config.yaml
experts_per_token: 4
d_expert: 64
d_shared_expert: 0
init_std_router: 0.0128
head_dim: 64
norm: "rmsnorm"
init: "uniform"
init_std_o: 0.0
lr_head: 0.00844
final_lr_fraction: 0.05
max_seq_len: 256
doc_mask: false
Below are experts of layer 2 (counted from 0) of a mixture-of-experts language model. Rows are named down (a neuron's output weights, with its number) and show model dimensions 0-159. Each number is 200 + 20 x the weight over its row's rms, rounded and kept within 0 to 999.
Before each expert's rows: a language model's description of what the expert responds to. This comes from a sample of Wikipedia text that the model never trained on.

# expert 13
It responds to: Role and circumstance prepositions. Prepositions and conjunctions introducing roles or circumstances after verbs or commas, mostly as, with, for, after, because, such as.
down1,199,251,199,201,198,180,198,207,192,215,206,203,181,193,224,216,191,229,204,211,157,195,199,190,178,207,173,217,222,189,194,171,189,192,200,186,194,167,196,217,186,203,206,201,244,199,189,193,203,183,196,189,212,190,232,199,218,187,222,219,151,248,197,213,211,222,254,133,207,199,193,186,210,179,217,228,198,203,193,181,222,202,215,179,189,173,208,195,172,183,186,163,223,200,230,196,191,196,182,201,212,197,209,230,172,196,177,182,240,187,182,183,171,201,180,226,209,210,151,217,206,185,183,215,222,221,172,215,190,253,207,188,233,178,216,227,209,245,226,194,212,213,202,225,236,179,182,192,186,229,240,190,254,164,193,222,203,205,209,182
down2,171,200,215,211,183,180,180,174,196,211,177,209,189,185,173,199,207,217,193,189,224,223,238,162,220,168,218,209,171,201,172,196,215,165,209,225,217,194,190,190,256,215,181,222,195,194,198,192,193,217,205,230,207,221,186,206,161,195,187,215,197,199,217,183,192,237,207,191,209,210,180,189,186,212,185,228,205,236,184,227,188,167,188,181,171,198,207,180,218,182,198,210,213,213,179,210,182,221,197,198,234,202,201,206,199,184,210,191,146,180,210,188,217,181,210,187,208,192,214,153,210,215,188,196,204,185,211,174,167,204,201,224,241,207,207,181,191,219,210,193,164,168,220,200,201,189,200,182,243,207,203,205,165,214,202,193,196,219,176,191
down3,199,206,188,215,196,241,224,211,228,173,187,216,234,215,242,201,164,262,190,196,183,202,173,158,219,216,211,226,221,209,193,176,238,212,175,230,193,187,195,248,210,215,210,182,241,187,157,213,188,234,156,182,183,210,206,208,190,198,212,187,139,208,164,209,188,218,197,176,200,179,222,211,236,189,234,220,204,192,190,165,190,214,184,216,205,220,207,169,211,186,220,220,175,218,221,179,243,187,222,219,196,208,170,245,213,184,227,228,209,188,226,206,192,232,168,228,214,214,227,227,201,196,185,200,180,190,195,192,198,194,176,207,251,202,191,214,193,177,183,181,199,177,217,193,179,194,217,184,190,218,198,225,206,185,173,205,210,216,197,169
down4,223,170,174,205,166,194,202,223,200,205,188,195,210,195,229,202,195,196,195,192,177,213,213,220,180,220,219,190,194,217,214,153,171,186,220,221,200,208,220,199,188,166,201,205,192,200,184,221,219,201,199,182,203,226,201,199,180,225,247,202,166,189,193,227,194,204,193,218,182,194,182,212,214,186,195,164,197,188,204,172,180,192,184,238,230,212,208,211,191,197,185,179,217,211,213,197,209,175,197,203,192,168,184,227,186,164,178,190,203,196,197,223,184,246,240,196,220,255,157,223,201,176,200,168,175,177,178,214,179,217,189,181,198,186,170,190,210,152,179,222,204,226,193,212,205,208,203,213,168,222,196,174,198,229,227,220,174,203,188,206
down5,187,249,197,201,221,196,221,251,199,181,187,214,181,181,176,216,178,197,194,182,215,227,231,214,184,220,188,237,215,215,165,181,196,203,212,204,160,182,200,206,217,250,183,203,163,231,184,166,210,182,216,210,211,165,220,209,273,200,182,177,192,190,208,192,199,209,228,189,196,210,184,194,206,176,184,197,207,229,227,238,182,219,182,208,199,214,169,158,215,212,200,202,199,186,134,183,202,212,168,216,196,205,208,183,200,205,225,179,195,217,192,244,203,206,240,194,202,196,214,200,206,197,186,209,198,187,207,197,213,205,143,240,180,215,192,217,174,201,196,189,197,234,203,192,230,247,179,178,205,161,179,201,216,195,231,194,230,193,232,207
down6,186,184,189,184,222,215,230,173,215,223,210,198,239,217,201,189,176,211,195,173,194,191,210,223,203,174,161,215,228,201,179,178,190,204,188,176,204,217,173,204,186,188,195,191,195,165,214,164,193,240,198,184,208,188,185,178,173,220,175,177,221,211,201,192,223,185,205,237,180,217,216,177,211,190,201,182,210,182,203,208,188,217,193,184,145,203,220,207,220,194,208,225,214,206,167,230,180,209,205,196,187,202,209,186,197,172,182,179,201,199,198,202,171,213,209,206,194,201,186,223,206,172,186,233,213,214,180,151,237,182,188,157,195,209,201,206,217,173,175,204,196,195,197,164,190,205,174,204,171,136,180,231,214,207,196,196,199,216,186,218
down7,197,204,169,203,181,227,224,188,177,242,177,205,208,212,206,192,216,174,193,208,216,152,229,195,204,186,196,201,216,202,172,168,200,211,180,209,197,176,185,254,202,177,178,183,222,218,179,172,222,145,202,196,211,214,204,195,172,243,204,201,229,159,197,207,193,218,236,204,221,181,219,211,222,203,182,192,197,179,230,202,232,170,191,227,219,202,218,197,223,184,143,191,195,187,183,227,236,206,235,194,228,164,230,199,196,194,205,236,202,203,174,205,176,201,196,187,169,227,185,204,210,200,232,231,165,225,196,176,205,217,182,204,192,252,179,171,225,200,182,224,201,227,218,194,209,189,167,200,174,194,202,172,216,203,197,190,199,227,214,214
down8,229,222,166,185,220,233,213,176,209,184,190,221,220,220,169,235,211,166,175,197,221,208,201,203,182,152,183,201,216,187,198,170,227,210,189,208,181,201,214,199,200,188,197,205,191,204,208,209,181,205,196,188,158,173,220,191,180,213,203,197,209,152,183,199,194,211,151,196,179,188,196,162,210,167,172,236,173,215,210,202,179,203,176,215,192,189,206,189,192,239,208,202,179,208,214,182,219,203,180,199,224,189,211,227,223,220,188,194,218,189,191,188,221,227,194,205,182,207,195,201,178,221,205,194,202,181,212,233,195,193,222,151,165,222,224,199,149,235,217,201,171,151,204,203,194,203,230,226,202,242,180,187,191,176,183,184,184,192,215,187
down9,189,177,191,193,213,224,213,171,178,181,214,193,184,208,200,236,174,185,190,175,223,208,239,204,214,163,199,183,173,211,188,220,212,198,185,179,199,200,183,213,208,173,206,200,203,201,179,180,153,208,180,194,192,228,205,170,202,236,155,222,198,168,241,158,195,212,236,241,193,183,182,194,212,192,229,233,199,211,226,212,228,227,202,189,190,225,208,189,204,200,262,210,218,186,175,167,183,184,211,198,201,225,197,198,195,230,205,206,165,201,195,197,218,186,176,212,207,187,230,218,180,198,221,204,218,178,183,208,183,173,212,194,196,186,230,217,217,228,217,211,192,209,222,166,201,211,207,211,200,228,184,185,218,182,212,178,191,149,204,191
down10,216,225,231,186,190,202,227,222,221,207,226,197,171,207,228,187,191,189,203,220,229,191,185,180,202,173,217,186,216,189,241,223,205,183,198,179,229,192,178,189,213,214,172,225,211,187,194,201,191,188,220,202,190,252,197,190,184,235,233,218,192,225,180,245,205,208,182,212,218,225,211,222,159,227,192,198,183,159,193,222,171,210,205,249,162,201,216,201,201,190,174,225,185,199,206,221,157,226,224,193,190,184,161,211,196,173,176,196,214,187,219,181,148,221,189,172,206,227,199,196,232,223,210,184,185,197,207,183,228,185,181,172,202,149,201,230,199,185,185,192,206,214,172,219,222,195,226,164,204,204,214,191,202,189,204,171,175,194,191,200
down11,186,228,233,191,190,187,230,218,205,166,210,194,220,207,192,215,208,207,179,201,169,179,211,183,209,179,198,181,198,185,171,205,187,165,192,196,217,176,171,188,226,204,163,203,173,216,187,218,218,133,201,219,189,214,216,167,215,235,216,175,239,208,203,201,215,198,219,186,211,204,199,220,182,179,218,228,192,183,193,203,194,185,219,233,219,218,218,203,222,189,165,210,221,204,184,233,212,179,252,225,191,181,207,179,175,232,196,233,224,205,209,213,188,216,207,212,220,173,210,183,218,195,169,241,204,193,214,193,196,171,197,223,179,165,209,184,213,209,212,216,196,213,188,167,198,223,216,199,192,202,156,179,228,165,193,201,194,200,165,208
down12,215,210,192,185,205,209,228,188,210,184,189,175,247,206,186,195,185,181,213,195,158,194,190,210,176,219,199,149,208,174,202,213,213,228,174,215,188,220,216,191,224,209,225,197,203,234,173,220,188,169,191,182,194,174,184,184,244,202,183,181,198,239,220,222,230,184,173,241,198,178,201,204,188,216,164,188,221,171,202,190,183,223,194,229,217,240,216,207,218,217,210,218,191,185,200,192,216,175,218,189,210,197,165,202,163,224,193,235,217,194,203,202,187,193,173,248,223,202,202,205,212,220,206,196,201,164,200,217,222,216,196,154,229,210,219,218,200,187,212,190,224,211,199,215,209,183,213,209,175,203,176,189,208,224,202,207,231,189,182,182
down13,190,223,223,241,209,174,219,188,195,180,170,219,232,202,203,185,169,150,172,207,173,190,192,206,169,177,188,180,222,185,185,211,235,217,184,177,191,204,193,229,204,241,203,179,208,218,235,235,181,180,224,219,181,186,211,185,214,210,191,171,201,213,229,215,196,190,204,165,188,199,208,202,240,173,217,209,203,150,172,208,207,201,183,177,227,222,211,217,187,232,198,201,189,182,184,208,231,179,233,197,225,183,189,196,213,198,185,203,201,199,210,217,215,207,182,180,197,168,193,203,184,195,208,190,228,232,184,213,203,229,185,180,214,213,208,232,206,218,213,169,212,197,210,184,201,243,204,205,205,175,174,180,222,194,216,177,235,194,206,162

# expert 39
It responds to: Mid-name syllables. Middle or final word pieces in foreign names and places after an initial letter, like Y-ate, Y-ose-f, Q-ian, G-ao.
down0,195,189,191,226,182,158,203,199,245,185,241,233,180,202,164,212,214,197,177,207,218,183,189,157,214,208,197,161,191,185,169,229,193,217,216,200,232,204,207,231,210,199,184,178,176,201,202,203,230,180,195,200,182,181,169,228,238,191,189,191,222,200,183,222,220,180,181,231,240,180,239,216,224,204,190,214,174,183,195,210,188,188,185,179,234,167,169,200,199,205,201,209,224,180,183,208,187,184,211,220,165,190,213,204,187,185,196,194,208,220,216,175,224,176,189,217,209,215,219,214,203,232,216,218,197,177,203,174,205,223,246,181,216,177,213,158,195,201,156,207,197,227,240,190,190,173,180,181,197,215,226,224,163,223,194,198,184,201,207,177
down1,209,221,224,209,200,220,176,183,212,178,217,245,215,233,218,193,201,188,182,208,188,199,208,212,198,187,207,205,229,183,202,206,195,211,204,202,206,202,252,210,214,227,233,227,227,240,201,169,209,207,169,226,207,140,196,229,206,196,158,197,186,198,195,212,200,135,215,218,215,195,192,222,210,192,196,189,191,212,187,181,184,185,236,210,191,206,216,218,191,162,176,226,200,161,188,175,191,183,232,174,172,174,161,196,194,198,194,216,166,204,228,193,212,211,201,234,192,190,210,176,136,208,175,199,187,204,223,190,198,245,197,199,198,176,223,205,206,203,189,199,232,175,185,203,203,181,176,207,204,170,198,204,183,212,206,208,238,203,213,182
down2,216,204,205,234,209,201,175,161,197,172,195,215,203,218,229,168,200,187,179,229,161,186,190,226,189,230,216,200,205,202,158,220,178,169,193,205,208,171,188,187,203,219,220,196,225,221,184,155,236,214,198,223,228,195,201,234,172,217,226,169,177,212,190,195,151,145,200,146,199,201,206,215,214,154,196,175,228,202,191,208,190,198,226,180,185,216,193,200,207,201,212,196,198,213,191,186,216,188,164,194,172,198,230,188,202,195,212,202,232,196,184,202,204,198,201,230,218,197,182,201,209,195,180,176,145,196,221,186,201,194,161,227,195,220,211,236,191,199,169,232,151,167,224,218,182,215,212,248,188,167,182,205,206,205,214,206,242,192,203,196
down3,232,221,187,218,220,209,199,202,211,260,195,167,180,190,198,202,207,221,232,233,211,178,178,209,218,223,210,200,192,201,184,174,155,201,165,186,185,142,212,238,187,168,150,153,156,182,194,197,195,209,220,205,162,174,183,210,201,175,202,207,191,210,239,206,229,217,225,192,165,217,192,197,207,197,216,196,167,194,182,186,234,210,185,195,174,203,202,236,144,208,222,204,204,179,202,232,194,185,223,209,194,182,197,161,183,215,218,171,178,203,180,190,170,189,202,165,211,212,182,197,228,189,199,213,212,192,223,208,193,217,192,183,200,208,240,195,209,209,223,198,243,164,194,204,200,232,197,197,203,171,196,222,190,191,158,220,175,173,207,202
down4,156,185,219,208,184,186,218,217,201,163,176,219,224,209,219,192,182,191,217,203,205,211,185,229,183,189,194,223,191,187,213,203,206,179,140,209,189,171,193,165,181,200,170,204,202,153,223,215,195,189,219,179,203,204,194,200,219,182,161,183,185,208,229,193,198,223,169,224,160,200,166,164,149,196,179,176,176,195,215,193,217,211,229,180,209,191,233,202,155,251,231,211,216,222,194,175,223,204,199,200,229,205,183,217,225,210,202,188,221,208,241,198,191,186,223,219,220,205,203,203,201,204,200,241,194,187,179,183,195,201,177,221,207,205,217,209,206,232,190,205,173,188,196,223,198,225,187,197,228,204,206,231,172,220,167,238,203,180,190,200
down5,211,212,192,216,194,178,217,173,202,248,193,210,174,240,210,198,153,204,231,227,204,176,196,240,218,176,202,183,180,208,198,234,190,184,160,181,236,191,223,214,229,206,216,204,194,237,219,222,199,168,193,187,169,199,167,195,216,188,200,186,195,240,189,217,208,225,178,183,175,222,180,183,206,231,203,215,159,172,201,171,189,172,172,200,159,187,200,230,191,155,218,229,166,213,191,240,216,213,206,213,190,179,200,223,184,218,191,197,203,212,208,196,218,199,210,194,227,185,199,222,206,198,219,202,169,180,198,189,230,222,171,210,204,203,232,148,215,203,228,181,216,222,236,218,205,192,192,186,213,200,212,184,203,199,211,197,182,249,196,161
down6,202,191,171,196,180,209,244,192,196,214,213,228,163,230,194,217,188,220,199,212,197,183,171,256,199,206,177,218,205,215,209,225,155,182,178,187,218,189,194,213,213,175,183,207,212,217,210,244,192,172,212,206,211,187,201,214,251,169,227,174,226,218,207,215,202,255,204,205,204,217,195,202,207,212,238,202,185,241,201,207,195,179,206,186,224,199,202,190,197,220,200,214,205,206,191,203,213,189,187,160,205,176,208,190,193,207,193,183,210,188,218,208,186,195,237,216,238,192,205,200,200,236,176,196,205,197,200,176,224,190,177,198,171,221,193,208,169,194,236,183,175,165,207,179,171,221,216,163,169,216,209,199,160,195,216,182,174,218,138,187
down7,201,197,234,153,230,216,174,237,196,228,165,202,211,180,188,211,178,169,167,221,166,199,217,198,197,199,210,202,227,203,221,196,160,216,190,206,191,199,213,191,208,211,190,189,223,211,171,204,193,191,209,211,203,203,178,207,216,196,201,208,215,210,182,153,197,184,219,188,210,185,189,210,215,185,235,180,187,206,181,243,203,214,159,169,196,191,155,181,203,196,160,188,193,182,192,220,151,213,191,195,189,158,238,177,207,170,232,206,221,211,207,181,219,184,216,205,182,228,173,194,193,213,202,185,219,221,174,213,195,209,208,203,187,191,208,180,182,222,213,198,171,189,177,186,194,186,197,201,176,219,195,228,195,177,186,198,211,184,198,224
down8,177,201,218,206,216,211,194,207,207,165,211,177,213,215,165,191,192,203,205,214,211,197,209,182,223,221,237,208,243,178,199,230,180,214,189,207,210,209,214,196,174,169,193,227,207,220,200,215,213,204,208,170,216,169,210,214,238,174,210,207,235,224,197,251,197,198,199,207,198,226,228,205,229,213,215,216,172,208,165,205,213,200,220,200,217,219,232,213,186,180,194,184,172,185,212,202,208,201,239,201,198,200,180,226,213,199,217,168,208,218,208,187,193,170,202,220,182,182,178,179,159,200,175,221,196,211,248,190,196,232,225,171,217,166,180,202,205,191,211,196,246,193,171,204,180,150,170,183,210,167,223,157,175,217,194,184,183,182,197,221
down9,201,191,197,174,228,217,206,201,181,200,215,188,164,238,224,202,200,201,213,181,197,214,222,172,200,233,173,178,188,209,199,224,193,215,233,233,157,187,195,202,194,204,200,160,151,200,193,172,205,198,202,196,191,236,218,172,211,185,216,192,183,223,208,219,192,182,197,201,231,166,159,225,194,224,200,198,222,196,161,226,232,217,195,177,179,195,197,189,225,178,190,181,227,208,191,215,192,215,176,209,208,207,209,224,221,222,200,196,183,222,174,183,191,208,200,227,190,178,211,181,221,182,189,209,182,200,193,201,186,180,205,151,216,183,195,222,223,206,221,221,209,212,190,173,195,205,189,202,189,225,180,222,170,222,202,189,165,217,204,207
down10,196,215,219,201,233,216,198,203,201,202,189,205,190,205,225,216,199,172,202,204,168,205,255,218,180,191,237,147,227,162,195,202,226,166,206,201,182,189,210,173,174,173,214,219,195,181,207,149,173,216,224,170,218,209,181,159,185,187,221,192,224,203,182,226,224,197,230,198,171,209,187,209,195,234,228,181,164,179,194,222,224,203,180,202,159,194,224,247,198,208,213,205,205,167,209,156,198,208,213,174,213,231,205,181,233,207,213,200,195,208,191,181,206,193,223,159,202,213,195,208,220,189,196,193,229,184,173,205,191,185,174,206,208,199,218,204,206,212,201,209,236,194,199,178,159,213,214,221,196,207,223,189,214,227,170,201,181,182,179,187
down11,144,196,213,202,197,220,161,214,175,179,234,190,178,195,235,216,204,207,189,184,217,221,213,193,208,198,197,224,187,198,216,223,176,163,217,177,184,221,181,202,184,231,202,212,162,207,194,175,208,163,219,217,174,210,204,217,171,200,241,215,212,198,217,186,177,215,216,215,229,200,231,221,154,194,239,180,195,232,193,212,223,186,197,206,215,170,209,154,188,185,195,163,202,172,237,203,180,201,206,215,212,201,223,197,193,192,215,213,223,199,231,194,238,197,194,197,222,227,190,191,208,205,189,234,185,211,195,205,212,200,157,226,231,174,189,197,215,174,196,238,176,204,186,213,201,214,184,199,221,197,200,201,176,214,173,179,171,172,181,172
down12,174,207,184,178,183,183,185,205,193,239,231,200,222,219,206,202,163,190,205,195,225,214,235,216,193,237,162,190,192,196,210,176,206,210,201,191,206,220,234,187,215,198,215,238,190,207,199,193,210,200,192,221,217,199,189,239,228,221,222,190,218,163,215,203,181,202,194,172,203,188,211,204,188,208,171,179,189,204,203,196,167,221,223,182,202,216,184,184,209,198,204,239,186,208,212,195,227,185,201,175,211,188,188,226,167,231,199,204,165,170,204,203,199,199,201,198,196,194,180,184,207,218,223,195,180,204,189,181,223,195,195,189,189,188,239,218,207,193,205,245,153,160,197,181,207,220,161,197,219,185,193,207,250,189,211,193,211,208,198,166

# expert 48
It responds to: By and linking prepositions. Prepositions and conjunctions after participles, above all by (composed by, Succeeded by), plus from, when, while, after, according.
down1,235,182,229,214,230,204,202,241,202,199,201,219,181,214,201,220,205,155,198,204,187,233,229,180,183,216,208,177,190,204,176,214,203,170,188,161,189,205,192,186,201,217,223,211,196,205,188,202,231,180,190,197,212,167,167,220,205,209,179,177,194,210,194,190,224,217,176,193,191,201,221,210,217,199,209,202,229,195,201,189,178,245,212,222,201,246,195,211,228,193,196,198,193,188,205,186,204,177,198,210,204,223,198,206,213,213,235,221,206,217,217,204,188,170,185,174,223,218,187,188,170,196,237,202,245,193,197,220,178,182,186,193,210,190,215,216,167,178,209,193,190,196,197,219,196,198,193,186,150,218,215,210,202,181,181,171,152,218,225,211
down2,222,156,174,190,229,188,177,225,198,182,192,152,204,217,200,211,207,208,186,182,160,168,167,228,159,215,195,143,205,210,199,233,222,168,172,196,210,182,229,153,203,193,231,202,180,179,193,224,194,220,192,206,206,198,236,226,194,199,204,199,168,192,211,202,216,208,203,171,228,196,184,166,193,196,198,213,178,175,214,188,218,187,177,168,206,201,192,194,204,180,194,185,203,195,226,179,208,240,207,195,182,196,210,162,229,192,185,165,179,242,179,183,219,214,201,212,204,212,151,212,220,194,205,174,213,189,185,223,206,184,206,223,207,175,228,188,232,197,206,210,211,195,200,224,204,207,229,221,247,179,181,185,226,166,223,205,241,191,185,196
down3,217,173,201,211,227,141,184,186,202,188,223,189,222,186,220,204,181,232,207,190,207,209,207,168,205,231,216,181,167,227,209,223,190,192,248,199,179,214,241,201,192,162,221,204,183,195,180,184,239,230,207,201,199,196,208,193,215,210,175,186,186,194,211,207,256,200,201,203,185,204,234,207,198,173,223,201,200,177,171,192,228,219,221,182,208,171,248,183,200,195,193,209,202,213,175,218,184,194,190,181,180,232,183,203,215,206,208,233,184,212,190,202,203,220,215,188,202,205,219,184,186,189,199,147,198,153,186,200,198,174,225,213,198,180,180,210,188,223,200,167,202,205,205,170,219,185,196,223,224,181,208,233,252,215,180,211,177,167,212,251
down4,191,202,212,160,204,196,220,190,180,201,175,209,222,210,207,187,211,239,207,202,191,209,187,193,198,248,202,191,226,207,208,228,165,203,219,224,187,171,194,215,144,207,216,190,168,185,220,208,190,200,240,228,187,188,196,160,243,183,188,240,205,231,193,212,241,222,224,206,197,162,221,173,177,173,187,203,196,191,185,196,224,203,206,192,183,205,213,223,217,218,203,222,227,193,189,216,211,189,148,179,208,189,203,204,233,199,232,211,208,217,209,163,210,214,180,177,210,192,179,225,170,209,206,199,213,204,171,211,219,203,174,203,239,192,186,212,175,206,198,195,163,251,194,179,212,201,164,224,197,190,189,206,236,231,177,224,195,199,213,195
down5,193,202,180,199,217,198,168,201,191,216,205,191,192,185,212,214,218,193,170,209,196,196,246,176,178,205,205,190,229,172,152,231,209,216,183,196,199,191,198,182,208,208,153,202,196,201,188,231,227,183,182,198,201,188,201,203,228,193,184,220,193,204,202,163,207,195,186,168,187,192,192,223,195,215,220,170,205,252,210,223,185,192,185,237,199,190,182,219,209,184,196,190,188,215,224,204,199,215,175,222,239,173,193,212,206,182,244,206,149,176,186,212,193,218,176,233,207,179,228,180,213,195,206,194,186,203,204,210,167,235,227,218,177,197,189,203,233,199,178,241,235,192,187,191,191,201,189,227,223,215,218,203,195,232,225,193,208,197,207,198
down6,214,202,201,207,213,209,188,178,225,208,183,191,205,230,212,203,210,182,231,174,220,166,158,205,203,206,166,197,206,178,236,188,229,189,221,217,188,199,186,177,196,199,188,157,208,207,222,205,177,214,186,227,186,208,182,193,188,217,187,192,197,177,187,199,175,197,201,207,210,208,175,194,160,201,225,182,218,207,226,179,206,223,182,206,217,195,198,171,231,197,184,197,198,218,186,189,231,162,246,194,190,188,205,191,229,219,201,224,205,167,236,212,200,195,196,177,220,228,115,186,230,178,183,184,228,192,205,220,200,189,174,191,198,202,189,194,209,169,208,190,179,220,224,215,222,198,239,203,200,182,192,214,203,195,176,231,228,201,190,173
down7,206,221,219,176,188,178,211,203,224,185,177,213,213,221,225,194,165,219,185,218,190,190,212,196,236,219,177,220,187,211,240,196,230,197,223,209,198,179,180,233,188,202,194,240,218,188,193,197,192,181,198,173,213,209,181,211,235,207,195,209,188,206,209,246,224,219,167,209,186,195,167,191,190,226,177,200,204,171,200,204,182,172,213,206,223,200,214,195,167,213,231,208,195,200,231,203,242,151,220,185,209,193,184,179,191,220,173,218,176,203,213,212,197,184,238,201,224,231,195,217,185,183,205,178,190,198,210,208,197,187,217,177,189,205,189,228,179,204,187,204,217,202,181,223,207,210,193,217,142,174,215,178,174,207,227,173,225,201,187,210
down8,201,173,191,208,239,196,205,201,208,193,218,189,197,162,183,171,209,216,220,171,187,190,157,213,155,181,216,191,209,199,208,217,181,182,176,202,194,201,241,187,224,180,192,219,197,211,205,211,206,239,186,197,209,203,245,216,206,187,159,213,210,157,213,179,198,212,202,231,239,209,203,206,201,182,212,164,173,203,168,189,244,235,239,199,227,228,215,187,181,212,195,243,198,189,182,180,202,248,191,187,197,234,224,182,210,184,232,186,191,185,178,196,219,212,165,182,183,178,143,177,192,184,183,189,185,154,150,197,200,160,205,202,184,205,231,217,196,151,220,184,182,206,208,199,186,193,208,184,183,208,236,198,213,195,213,211,190,186,172,202
down9,202,206,206,180,197,166,243,211,220,198,195,183,199,182,216,182,198,191,234,178,177,180,213,193,171,192,208,227,202,210,181,154,183,204,209,214,201,228,194,178,256,204,231,209,229,204,184,181,191,221,185,168,263,222,212,204,209,212,209,190,211,230,217,187,190,177,208,183,201,200,203,222,194,209,203,189,164,180,229,199,177,172,189,225,167,195,227,176,196,176,160,190,179,211,204,208,163,228,208,199,174,234,213,173,210,159,212,200,221,215,196,184,236,165,184,224,207,221,231,181,199,183,196,214,196,207,215,183,197,208,194,199,217,210,234,201,172,176,228,202,182,180,196,209,193,197,168,186,219,208,218,199,176,213,213,206,168,252,218,216
down10,238,198,196,238,186,167,215,235,212,207,228,202,188,184,200,196,205,189,201,193,156,213,183,191,232,215,187,215,205,216,215,156,196,173,202,205,203,199,240,205,192,190,227,221,198,217,208,218,199,204,242,200,187,231,191,213,166,233,218,187,221,165,167,185,190,182,179,210,198,205,180,173,217,196,215,215,178,212,227,198,217,188,199,182,208,201,201,181,182,238,222,204,192,219,168,194,180,199,238,193,171,218,168,220,181,197,146,208,216,182,200,186,210,210,197,167,173,199,199,204,207,177,216,239,192,172,167,207,206,206,206,197,212,182,240,186,192,224,202,214,225,199,178,209,204,173,159,165,189,203,193,200,182,170,199,189,223,189,212,232
down11,193,221,188,183,192,171,229,215,201,207,201,192,193,248,226,242,209,217,188,229,161,189,219,224,192,207,205,202,216,205,215,182,199,185,179,225,156,194,197,204,183,222,177,214,229,221,212,207,215,194,243,171,213,231,166,226,194,200,208,205,208,223,191,214,190,185,155,184,179,204,175,180,196,199,206,193,210,193,188,181,199,182,207,209,234,208,208,208,199,196,167,187,183,194,216,209,225,200,192,206,200,174,185,163,206,218,201,226,217,214,203,216,181,206,211,220,192,195,175,221,189,204,271,184,208,204,202,213,209,232,185,178,219,209,206,241,206,239,200,207,208,173,194,201,198,193,214,190,178,193,194,189,187,204,176,181,221,207,192,193
down12,204,168,223,208,208,255,197,223,200,214,222,192,196,201,173,212,202,187,213,194,187,201,166,182,181,234,190,200,199,170,175,196,228,178,218,179,232,212,170,153,207,211,195,179,193,214,191,205,182,206,206,195,204,185,209,224,180,152,209,203,207,146,206,185,186,184,194,205,172,176,208,211,215,199,174,192,180,172,221,192,184,212,213,231,233,253,157,223,195,151,200,177,184,163,211,208,208,207,246,193,194,202,171,231,169,190,183,213,221,223,184,213,215,198,177,189,178,205,167,224,198,195,191,212,185,224,194,243,173,199,196,183,220,187,193,166,180,171,175,222,218,165,189,230,230,198,226,190,175,187,197,191,202,188,191,204,146,192,189,198
down13,214,202,165,186,189,219,222,222,234,226,181,191,238,224,213,148,185,181,163,195,200,206,205,209,205,233,189,219,204,211,198,181,187,203,180,230,187,197,179,214,172,185,209,218,237,202,200,211,189,178,241,210,219,207,199,220,213,232,187,182,179,203,186,236,194,200,171,195,224,222,233,200,217,211,172,180,185,243,205,188,201,196,205,178,186,231,203,197,207,158,203,164,228,202,192,194,203,171,231,199,226,196,215,203,172,202,187,187,186,188,212,169,185,197,208,200,209,160,204,220,206,182,220,208,204,205,211,181,230,220,184,205,192,236,203,198,176,180,204,201,234,193,191,246,191,209,200,228,179,159,220,227,207,168,197,199,224,199,171,177